Experts of a small language model.
Experts: 32 GELU neurons an expert, 8 picks a token, a softmax router.
Training: a variant of SOAP for the experts, 368M tokens, 7641 steps.
Below are experts of layer 5 (counted from 0) of a mixture-of-experts language model. Rows are named up (a neuron's input weights, with its number) and show model dimensions 392-447. Each number is 128 + 32 x the weight over its row's rms, rounded and kept within 0 to 255. Numbers have three digits each.
Before each expert's rows: a language model's description of what the expert responds to. This comes from a sample of Wikipedia text that the model never trained on.

# expert 8
Place and name endings
up0:100144142111086142112085153110126097120104114138101158124099128127132111140108221116133086097157131125122098088095130130151179136136144089096130154183103116192131148182
up1:197097112122161103157135176076137177122137156100185115113096104119110154093096121152129154170136160125196107149157198179166163127161074111132140192148162137102143159139
up2:111129107131148137115090088132087090095089098123144152148185148148097067163117158198063124134091140125109090124145128156107154101120104144168124121105114087103124166150
up3:135105128158120094177114101100167072158130102134136127105109113162135125141177119075069094090085112117100118109141187057140192081070109142125124160144081116111155137108
up4:214103117154094058159058156130120104152096114140143121110110121090132155199100113153151125128092123115216139091132127114110096108142132183127184132135148137096178130174
up5:098128170144123148098164106131154075122101130088197141107123163115109137155186118173142133075128095142137099087174052187157149121104122088115152044132123100072129115120
up6:125151130061172087110190125176114137120095109127186182103138134135124114148158161116153150167135152167132192146178111081148149116101107165104097198114123077114053108140
up7:076139116114118121136157102112150087091120052144117132168113164106143158159123133139173123150194097137179091156121118127111145054158152093103110090114140091100156141145
up8:144146139172164108118119114105124119130043083138168130128109122153146105139101134193152167167106135128161137100161137133115151104133173108192119166133142127179092162105
up9:111113123189122128163103153170112127144105132070081107122112157134112160105149125151125160142118111177092167151149131161177103163149168144076120120118143127125160075189
up10:149120156054124154102118127112100126114135116135146075163162115149137110100113114134088134152106111128109100134184093126083097121093130103219144141108151099145098147098
up11:116162150112161058123118127046153126087086105075165138135142124146129121121115094123131110141093128083174179190132112123128132115092131106096086153095141150133134152093
up12:165086157075122113119152092153101143112107163151137114103083109109072071119167085051110106174091183136172150150119089132136116103090092154159114151115089117147129145092
up13:142072166179171144085119126143134122087146221088166154122134141100134207161142101124131162120137165156172154116144155091106199138105070174105162123121091085128104151144
up14:129110172108124148119085125100168142144155127185156085099100114150109149180115140115133096177130156133107152095165127133084089164103182139118108192136115156088179165127
up15:150107191143135084157138128130142074135139113121166148121092117138092155148083114186112127185139104157135139094138127111167145044170149090168124184122142124148136130148
up16:130167151091123173111156107092149136064100086142077101187108147145108134163148159156130126124127132108137114170157098117133132091159124106090112079156172091156130101133
up17:170077133096132164136179142146161164042063112107135098090099112152120104178124167159138128141094184183172096151115115172135179133170137141131136104126125104194131127093
up18:195098120125129153126103160094163095129138164177166082084131140134157081088109153051132058129173111125178161152121055146076108154079106124130145127104171090100104085158
up19:130116128107104095105097136137137149230135094186200113146116241085130102122158191128104109125075189119161125150126099118113149114140118152129088118181149152151119109152
up20:092155139125123147108125150098120154107131092085186210084118068146104140062101119111125122134141161163142129188082152090061148127216160116099166148163151099137113132157
up21:148124117145103112145166137163159134110176162131053099110121070114133090103164102069107123101135142118112180144127189094102131164181152097117168095139125122062113120147
up22:098153082139193089170183192107110087108151062128163115152090089154137141117084081118127149188123098180101140166088114121140145151145079102101102180118157159139133133154
up23:148137187132126098130164150093103103184150127172162082099101110112120119141062137121064144110132104165076112123133143121140094080106148125121157185139093130143063148072
up24:146104152133148105110159144135202097122113129127162155140112064166107137111096155189131153138151159124151125200107125109157110181135135124129114099078125114118084148109
up25:116194154105106136164124126170120137155128126151159063103160097185109130108182130128131121105090126114094145113169128107082100061166130127163123110065090192153109141094
up26:100152059122159065126151097109123132102107150149130166157142124113156074158056150124201142083135095121124084109096089132109139135108152093117119110114094134158124108139
up27:070126141065151100079144135135165168128126076166119123092144144150139105133133176144127184150092126102118152135140094155226057195085146084178104091072135129144072090155
up28:159207108115149136166103170091169060152119128161214147069129070126135142142136109089104112103103148047140129103206136073142175101135159103166118124144138137145108116179
up29:164171155122139107169172068187160097084078145156153124124112161111109127133174106147136167140147074127158131101159095107104114107141113105118089105059103156077161100058
up30:136113159181026127128159146113156091050168161128180130179136143132107159133124147088148186097142121115131074147117084091141152078155139103156109095121121096150137086109
up31:123148138102159100194068149118115124121148138110126135152136133151084136149109124200115138144039122148136161110144129100139169110127129113094138150106124199154107139143

# expert 13
Units, tables, determiners
up0:134111087117097150148127114154075105110132113106092121161131139129161084159154204142055118132109106106088160124168152120152128088185119120112159187123175120119186101122
up1:144159061091124179053123127145136143137143072101094105169073166148162136128157121073133103162136091107125160127096136164102117203118106143127145109133138133078162150107
up2:114151087152108121060183161129114121150111122122104117151157103082136139121159119159166183174143132118149121141123146194110118076129076092101147107109157209125163101200
up3:127180182089108108186060147134175144114186089148153092132083090151083132135117145137144138112181117079146092133162106150193155132140101110143099121134113134123080198114
up4:189129120144090126050122136088165092105114190101036114172159110150137078121108120093139140088113115116141095137139101130255113170152120135165045091105092151203092131143
up5:088129134177146170112108143106189152134122134126066068108151127106177021181155129130139089094114154126155152126151114099168137147098119159085088102168114135111081108131
up6:123177096129144200141116119095130094110127113126105187112154150142123152196125127171145104105132163091133162073164061150131132180108151194140199148164116106138133141107
up7:140123085128123073119113079137148152163168099122182129135136091155112143188079134159178099201149154142120109159170092109150114077214072142151166167106089152150132138120
up8:113167174125196086194145088078146066095098120144138162218083141130115088150098113150103127177103133157157095193152111123193140162124063120113126110119130131151135111138
up9:078149057096156143102096110140113140154115127125065135113150131109074075115151114066151129076206141106169171164151119076108090153134086119120092123127146115124111113144
up10:117203155102066143159084122104128193112111067152098141104117144127114094119090202146104194126117102106093133163163095121087126140168101118125143154147133123139136090112
up11:135155134075124128154097125119135122169165118075106087162132113052144107147090083087147104130115104099108094133134155170090120078143057123193179108144132138103104095116
up12:088149152125090087158149122038103138148150076089154165142140085101089098151110162099110129165156134133072098128140152087098116112141118175151195102084132096124108116155
up13:092108135089105142096145164161109158112156161096118134095115082139132139148135110121148132123156107087126107137151137113149119108084089091151170139065156183150093077144
up14:124121137198152147150096105160138081177102048068140157110129109145085101136099149153149137123130154079078147170134144141177114128054057115138135110082177148175191115170
up15:145104148145164151055151066098071121170174154103021071211091212141126172119133089082123163092073133143085120141127121114175120162125084175126127143152124177126134122134
up16:144158073164140104130100069066125079136149152180092095129136147055141103095105147124130133088138185134167097154165134090155070088134090149124158132077103162103160090166
up17:092179166153157117132131172117137119164150141091117115108131137095105107134130157139151112130128121133109131127058097095126138088092209141136120154099065131122122189137
up18:109162032194130106156135115090177101105193152072088166180079111155130103153134117113072135131133108073095147150153081078053201184103129128157102083128160106110074140152
up19:090130145101074199125127073096165073129131091122161140171125097090084130157209079135143142147111159141151097075137168152130146140172133125099121142102150132108129111071
up20:147097155076131165179159119119130114162144150143062140170110120081116112133087139187126156100140151032129096109196167131125136128116151132111107099097105165168128163105
up21:057123190084107087132164126108176090178112102110097169149089167134158126151140104177099136139093104140162125074111127098173161098100085161126128117139184144146179082174
up22:118111090071103121155154133116170098120151158111135089111132086102162076189165121154115139069083133050134153146125126172139130153152088160125120086093134112135129113128
up23:138117145078130112139108163172142098159131116130109104189121150142097108139111113100136129127140109140116090176123174111101122131162167137102163059092190099133082091164
up24:150126163148115106131127166143149193168066135099175156202134158179128163159111080148122124099128120137170146183120118143105112055124120181051106160125208084157172165153
up25:107127141121102150143130141150107127106093137098119202156106088161146135107200110134094136137149126084105152123149126172152115104123106179135080138072174083120088175139
up26:117158148152124118102169105152180182155065099176131119126102091171168117179145171132123168126150098144123137130092171136169180102110131067122138087135120140191083090197
up27:182125154131176132103135098061168145130150167194066128126149089097107114096169149178149181124176138134134118204099094146160171144143120164148111186096137145140087142160
up28:103130090131126146093196099082119072161115151137157131106145156105129113190172146103180124105101170152091150090146163130136152162114112140129198134141119109130126135147
up29:149139146147135135159082078097164125159125121153183110144170138113099155104149096106155140152108090098171105152126119112104136156129090134127158103096149150154109109160
up30:109110140156105118105166105073120161182087091154123104099131086083067101054119192158194069119146153064110150168119109080124083139094111107112180090118118166135155157081
up31:124138123155160107137150122185159084145103130114131141159137150157105106120101182098133187174161153156123158155114196171097130127104150116111138112153118151133168101087

# expert 27
Coordinating conjunctions
up0:131125115203077144133158122090114120122119098084116112136156153137195135215156099092104123120090104086115127140077103130216152125130052061121159169157149200088128117123
up1:157138087130114157117153073063124141150052112180090055101149083123124079137112096190119146147114107075127119124093135129083156139128150143094157087057076092170136145109
up2:087116143076097097140133138059156114112181144131154137096121113153105150138112116132148107066060168117137150070168125184087125142113149138057105129147116116175113123135
up3:158136122173140137083043141123120188095116113096112145109163123142138165147097140119121063113096158111145113043184142111178087125115121173126146109144137081134133133098
up4:130113088118128151104126177124150150104105140132144135100123157118180112098085126144114138174190125134109116175151103133145153134203169153119114119113098151055146184112
up5:056122118152109136051161120113147134111192102050167143130142120092113128164164089163149116074127159107158121089153106140095129097145070150121120131095115159110117106115
up6:087161127159062122189124123120149125112148088137152194142117165131144104127116159137144138097152130142119161094112178049093156160149094157124150084140166158106068133172
up7:140096180144153146163119111066157161177106088151153142150110057162157160147120170147128134134129138120088107187170153204101083153121143142193104144135196098081109152184
up8:146129125106127158108126143123157105159178066169129131105114103127080111100119073136173100119138095153158116018140171137111118126125172134090168125132094151196088140116
up9:119123153140156174141120101191119139158132132131119067122138120202151136125144171112089178099128147139097196130145161177124144119095135121131126155072158079119077066146
up10:122118075096086093120109124106157119145127166074110153128122139119066140164146110097159177139127158222177154117098097144164129083134131167137154138047106145120077096067
up11:154204050139128128105148093064114149164109163204133111112152150135086075140130124143148106103126143124174084130134085141136158129128159086126096108124163154143137166085
up12:163122118124126203147118127167147228135164085131124139083120110154141130113143133148049162128111137082156141126075197120089090181171117127107114171128088133125079135167
up13:103104110144086179094079096100216126160116130116077133133127071112151156094145114117162158134156144187151127085174158134101118114118136139126153110125105135117110158107
up14:107126148120071183092156121116118176099194090140139122153117082132139116076055128129147191161125088128145117099131167143047138171162071071135132136118116137158158147117
up15:140146104161074083122125109115144117159141172181147114102161167108146121145111128179131115123140098116153208118105161063116124128121150139142125158113119076098099110150
up16:139176204108111132146097114172122165106095093132085191114086104105151119137158152123093084143164135104151152134181093106149141083091048148148174148124104147146090145109
up17:107142109161139116132150079095094150124051114160171073149133179113051114157201132152182094107142140186120139159124126111081122136128167117153158145190173148149131098168
up18:090174121114146089173059099132136108087086160166137104130108080128082168219122140120130144141108165138121084156101115135117100067138105130087097105158167087081114117119
up19:106104106136159137153128161124170123124105165195040133138148156115170190134096150106112151188073146122119103201134126109169179146109110139155162143088080130110064116124
up20:111149172112057166121119095116153144113129076154073099115122117118126151142113122077108154098171133087134166104160123080094145126147090112114139145126134206148098120106
up21:155131152114111120123178140139096120123164154190177095122094169164098140100125073128134153126178210105156117154132139078068092189140093151072146133077104131145115170114
up22:129073163156131108211123130105137104128187127182075134111082153123126145078069148083163161123099126112090154105120135185105180164188108114129167145193141117131081207116
up23:160121151137191136133079144162210074106106139116143097116130088152167139100165144146106141129190095147102142134156140120101173079131172109086084069151143146120152105103
up24:117165117064141119043139118192153135119098108086169129160115092151155115032147121164142046088102168087127146165153117150128130126100145137076132119149085142138095119157
up25:125098062181096159098122130179142112143084109143092131123137125159153103121110098116154154117081155120123143116121131099127155157159121105168168133102084093188128066164
up26:107162143104126107193173116161187109069127148133139132152126157029140137112123137089087124098082122128102151134060131087099134158118148155146125176115078129168155145150
up27:177158169159150077166083128091068087118143133135124108103203121160122098118153140112129150126153133095117079030104190156179137195123055121123145102156071116142117142163
up28:084136153143159146114162155167116061125120165135078186177161111079155097108131095153163137133155102146168081163116126119086127092111163147146118140119153126107191110080
up29:130146147137080163115106130182165148088143134120142101126083168129164143133019115125129106144052122160072127120128170135123102066112172082126118103145157118120122136153
up30:165090123151149122087086107075102124147186104154146130128191116147097121100110108157102096074083121129128110085175194120109156135144169122155069105160119099150125179065
up31:164114059194101078146121103132126162191088104181211137146135103113130185132128197147138121131119114148167103099121067141100112170125164177167066094135114131146075131148

# expert 22
List-item punctuation
up0:124145103106115160132092112147109212134061120129165039119204101114075149090094170154099131097058162128102151153117097147103105208115143149122131086048128103144138144144
up1:055122123192125137105107139162136054119150155147149079102105174091123122103084092167117192112140138125060174151152181123079172108144175124121144195118162110152138146139
up2:156147112090118125144166197061074172081125092073099171140152124108092079089171119129101120059179104121163129194066160195132119113160100146118145123083086102107094171093
up3:089080135156133127137146156125155154078049082089073097128109164126133089082087119140161052147115144148099073096133115153135176115143161157106125141119168048205170109136
up4:158073139104101139147164119109130071116148148165133118113135107114138124109092090086164086105159091141182177154142114126091102100172139098078138176100089144107145146157
up5:127165104127175173117104104098081136124163177114141143103141139147143089106120111143120114181110086113132131135164124091163095132044088102076137128102149138089175132188
up6:112131120117178180144125156147138129094139153095129086134069108187167100117116147055187142183159141179128169199159102140110072164126155124087094107129038107128092158101
up7:125187113174180158159143131123121103150067130116165157143127141184071118095114064166172171105136124117129097112221208171105076161095133085077162165140183127159098142216
up8:097147137180096123094112133153183115081133125112124142147110093161190098133072153174110144125193103083132146145116152069176181115130135203129116125118131104121139026182
up9:124121133162117123088129138136169138169146148117172083141112143118125122171136039112103120167084130131197132140135096139148129132138197186116095108080133095153125151118
up10:093125188191157206090120155114135166062141080163087130135115142119157114137179110126167124106050146149124142172135144112149121187127115092123167131174117106165100083177
up11:117166108194123170137134082109153171104126124132161137105140211098117106112160142100085124180130130134170128180068083109123155135194154154119153131135131075073130187149
up12:103048125147154109112117132126099149104163130065053134151128085123108114171217137119140056132133109163063117144174116151116106194146081080121126157120117133078108116150
up13:150088152174118134118145078155124122170167129155160179153132129148172117109065156106126186047134159155114176093099141133096173152140115143121067098181197083136098116151
up14:123150128117132141160199118143095094187104111102173091114146066144171074077155171124108149115098115127173163163113125186130062141133130114116101157099113141130138110119
up15:117132114142114060091111114084148095198195089144134134085160187103058140118146164087141166149131105088104093139138107132087099157132118091129091087086079110113154161107
up16:063144103063122141092065145091153128095113107155135110117127163088152105163146143068154133123141141120135147132114137189161109098103098113164078132165118239120115105080
up17:145115133139116091107138133121143054125104147127165165125134125126091228149149126171080098121181148087111107154136140141097142131144099096087153100144154123136131093163
up18:064133102155066092155139087128113113134155119139093127152164176158125116125136161054137151103191148165149126093112141157158119107123192099159147127177112108122154145086
up19:119144159134130095137094087162144140183188106123135102061124133136105114169111127119143162107106124077137167163125183125108135157122130114159146158114094135094139131103
up20:177180106132178112115109132126151127127155110060180130161081117095205138119158135139132129113098075143088149110087094153124100132083121130097111042098155119098083107115
up21:114109019142153102159094093145127126106083103119163204130110197094225110136086100145136101144055119190168166085099094145106123142092132177105065097069125162088096091110
up22:127148121120169105139106093140083107128159078105093126132157082170125172131085109173158157130126163146066112165123121132128136101097171100154148103129180133138199162153
up23:126140145153112135171105124141115121114179118160097156098104096099159188111117158128114093173135163101125177109126130058161108159134160165151077128082139140203193130082
up24:127134121143087120193120152135156150142139138135094088114106197095079130112109095121146118148171167114138118146153130107119118118068112106074164122153110191080121094142
up25:176135148086158133169129121143137129171154090121099112139068074139097107127159179077165090183176155120151131087108215135145159174124155165125129101122119160132157135174
up26:127120185119132108078194124085187147045142111117135155142144091109111158083076152092113159088149143090088128153128148125078164071116072071131162081079084197126104182123
up27:099145063115161183123147103111152149197168083154133143184148071113169121183131140153095104171108121129068069098124129143138145143177185123157107184126168124129086123160
up28:141127138107077108142100161138131109122176138118163151134085169104097170063124140121116132078149105114101148115122133126104193116146149168078143123092095135147139110193
up29:112089110180172135162101166106196103121097114114115143071146185142121138163186101100126155136148116085173108095140185116099148077099152106149126155109089111102108118116
up30:167105094161179167143133128135107078046139142090110105171179098109169159151137132099132127133104140119154081167127161111181117091150129166149112104099163096039154121119
up31:133160144170032110147179130136128115147114125160117105120131166122118132144109111146180126105101147150135112111053117175094188072151188112141147075158106125116128121125

# expert 46
Place and surname endings
up0:105131142152150150086109111142137164118096114148128146156106066119128163116222125127206126106133144094136205111116123185147115116135140132164146154154189100169127080160
up1:151126093113108128177123153142096110161147132168177071142170124088086154128180117135141106139137103073131038106096122162165144048133110113111151169122135131115144111095
up2:136155116085073108079148037137128130143081162151149191145158149121066087124180173147076136192170136133149165103103169099108089122134121124135128083133144197190150133131
up3:139134130156112099126100128116183153160104105159125137094155124070146094102157178094098186113124154113103096136096168183104217125178143176134077105129110122137095097131
up4:126160104122150091133112124120098094063130134141082070111168080184130096107163105134082105156135117101148113129133144175139132188109133146115120063149152165147121107167
up5:093130115212123102160154103151118128130059139117141107075109132107123163127133124107159142088137117149162121133089098135123095119142124130131178080136111120092137121047
up6:138094104106111111151122132108183137092107186134183093096153154138086147103168106114105173142134099097056136163076114142074114057172102130160150101108141140153122081137
up7:158112127183112111086148128138183139126144132159149155069083121132138081133157198094143153147151140084065146123075111172164161127155155099169191120144106122207125158177
up8:122059156112197084134114104108095177149145110073172114131134168162133152128127119134083150139119113105105164079146117132097086142129152166104163176180117185139102083092
up9:104129097106086183126110121111172057118178147107130145131100088142169028158072158095107116132130165087092159130074090113143108106144141101093116081126150143138157190116
up10:157169130153052093174112132145159149156216110151134132065091168124094133080146129119110090134128124117153121163144128133166132102186154117121101137123094155130146099142
up11:125088223103143130149188126096104106100118119087099136158138085179097062093170125083106164134124159078070123131137131135165127143128115088093122186119113101137180083167
up12:127133141101163167170122183144146119098117128163083078134145148117129134122143124125142147154114146106132102151179115102199094091145080131128173162048122142108101137174
up13:101163117161096135142110151177141090163063150152172108152149153102164080169129119154200100099130058131103118168128062134120159153149116081137104094156231103173085096113
up14:114125132116132073106146157113157066125118144142114093155141096119127119126125189115107085162143174171108139154101123147108131080144098061211092161157125119086098064139
up15:153023121171160086135192142090065162109140116166161141080121119164136070130117170093140169147172097115169139159106133105107162131042077151092116148085111098073184135125
up16:160141094107118094113090102104091141098128161160164116144100164147089166104076041134131208120121134114063153110082110099132148111139158157106137148062134133131158127125
up17:112215089156114137152105071144168152112145090112152137187101187124106126171136132150172099164155129112174162121154087134080095114166150117111096125076126121080168173088
up18:181112084094077109143128095121147136097151155105127148156167120153099101116122168076148145090146131085127164156161117113091105118113165143145099031100143172106113046129
up19:075155134089096091144121175145103171099089122104151163129155123140099118141129175106151201119126103092062183145158121145134113170133141138114129092175139154078096019129
up20:135154097103113123145196100143069128075090098068143155118137100124103155146083169191108101151156077100108100127099153165081123111079124139159143115102173141176165119165
up21:153131167117168147157140123141183132107144133117086150090162107099127119137106095123157098138137174140173105138147153047152118102076135178058138128166133055131132124124
up22:108148153143072113074120122115118112086109146130077158112104135146134133140197107171148123117119132128183106174137152134150141095187144085172123118102125127159156110104
up23:054108124148143120157130139065109157144112141170160127096111103149148217136154158115107142153091168155136091158131186132206153138117132125075153183134141147126123137172
up24:127097114156111172128162132102095110079102132086111116101134113115109112130124143180095108157063090171075160145093173131103187092100145155131107127171121114177181102176
up25:168175104145128120114128098143106070139118147072084120165112164146124076180089107109099099147100147106136095192149098122131168093114095140083177124094098131150098088067
up26:192129155141204178130194134123177206166134115143142139141128136181120111140107176114148118106152120107140106148123132113125179065155178125102174121119148146096157151085
up27:088151129097142123153151129175067131122114135176193158097171114149144090163123183201111197073154169122148153137125147134142136081081113094156118112091127085097043075107
up28:121131166086145107123181138172094119102098104159104094134131079105122085077095130097118108133122134138169096149059142198142110154125152162107162159045132144144103149129
up29:049136110157113132110106079175128139123165140143157099164074086173101152164080149143138122111125180127098150155081109195134076130158149153121125166116108071081099127154
up30:130158103139113085128134126144154135140124158094177132129095123148125092159135190104144184135121083083141128148106112105133119156114152112137084141178098146146187131128
up31:057188069119117137141145133112124137118087151195123089138125096049158120079134110120118143124101189068108155134153060102108197103061132108157201152123112129103092157101

# expert 2
Surname and name fragments
up0:145121124109199032140102090122173115105168056083121207093091087178136192116090172148161098115078113114135142069113129105093147143116178174125138102144101133140151150096
up1:131153155142102095139092158111110098171141088131163134109134169137145154123152165156130089086153098140108106165137077143083062145119160109112096123075100150119109135082
up2:121136101141123131118151128125059067179157083114046151149098106116154135107115140085074062124171128124092158159082138152095173147154156158101148076137154165101120130180
up3:141134144107146086130173165116132119151153084113103131105114094179109108089118132100068148159186129102105132130112176148117125107231167150110125167149141085100187174131
up4:142143128125140186173157130117113135157100156141154092134148128149078134132181151153129136114244152135135177112118113140176061156110129148119134116098167073156125127161
up5:144092096158144122170111133183166152099154182099132145123126132136119085123113148214122118125094097167172152092122110065122152138091099146129118098175150117126130109118
up6:100107149183121096148135137145135085110096141133163103084100115155151058157139168094118097141113155105133172118180150105091149105136174159165167159128108136129130156140
up7:125134158109129123104160097090176120102128113144104108159105130097149132194168166102118157143174119128120125204135109116112134085158154154085066125160116113117111139120
up8:103111143117122149104165098097094180152170139078140141163123134159105146111135176129145125097107214078121110146165100123169125154195083136128177213146117123103146127097
up9:147151140106074135099071080152112121101170098100062061170156110124105110130168122130188120046173117111062118124151100110125096093136187081171113119148093148105207139150
up10:125122136173158126105163139132154160063106117148153101136102165134087141116123108151130149179127149179159149097102132153128098114109090103126106142092159132130144139180
up11:102087112096127098138154121000096147138106130126165060103117187087114129144108196107137109163156145178157119197089154151188129153143084138086155126141121069174098085177
up12:135157156118115140186093112132107067099120119098158161144126127159187204168135072176159107079100068130170105119183105103139071122146132128173132121072170140165189132118
up13:117124138163162063166079125105124179155145106109205138124133124150121171151137169098135144124098114143146161144140146150161092040156095103145192182140136173147116141155
up14:124125141175102147157142164182101121139148097090119093144146143109128102152138123185111142121160112116141116121186140131162083174095156120170135135098074082178139128165
up15:127117127150139149113130133136133198174095136146090186123145131116160073119156165109128117154141087120109124121106131137152183109131159144179122142145134156131037087149
up16:150111110101140090145146116145099140134122137131125091053129137103097114088155172100090143132087133159098148149110130130153145164037137122137134138141117152106091153115
up17:146129151061096085167173151093125154176113145151171107108127097069115127069131115099137064109112103135152104096111160107113094125142120177132179107129093098137117083047
up18:125121113078122140167113140123108159114143192134089111117139099110120090075117151163114110120101129148152132135134114103145169097104101070146091205160181187154126107099
up19:084107122097104153119080157130146129096109152156117097119073112147127087111111075169088065111107126139102171135110181080136143134139167139108222132107110152160096180100
up20:118163131208159104137150124176131120094148153102149124128163141161152164181186105080193120128104068116147088174151118101153060138061126114152100088128133114086124095113
up21:121067160138179102137129139108155114098126073142110150068093123144134111166132093098146086195092157170167172129122156116063103183123139136126159133135115134144116135180
up22:098145142139111099157201109181160105075083093102158106166100154073136087171098133137173123122078142181098133142153106107128178132100116141146120086114120121102144112110
up23:157076140166071124091118119159163170107170131168123130074151155123163107186143170082133169121134114136091127127191154095132140205140161144193155161161079149141143129151
up24:121153163106146088105112130137155143104174058110123168112077122104115131143162117180118141096140147059136158102131125154087153092110130092081125118115103163185124151146
up25:082115122131150097158116128072105138093106048160173160146124144146145174063134134140155153154144116122213126133112164109123098104183140130126140116098199093177165141143
up26:158190152052110129101156127095107127147100138115089121115124102097130073151153155119106128115150133120111089156136113151134174102119118151118067104136148117118099108121
up27:093126179175117166110106106097140093127085119146130141143095083127158167176115092165142175157129110104131133110110088135139119151083077119088091098139126156077112140134
up28:162096121147121133118131165019128132151114124166103130135108149052148101137123106151126096148164158214112120111073115120095136099135075130146184188161147093172139134178
up29:127149117166138131126079128197133134137097163115207175082189166147134126111131180182130149125099113133178135163115093140090140124086139155164156073130152067124120083091
up30:097070125140112080132143138115144121127133116139155128090132142117164073121136181134150138126084128178151071069121173094080136113150147173167180160110138127108092129106
up31:138122134179142118087145075146133076138138174201182122119139154138077128154134108109110095164172129164114136090104142084140132133098116166077092112089087063133127094065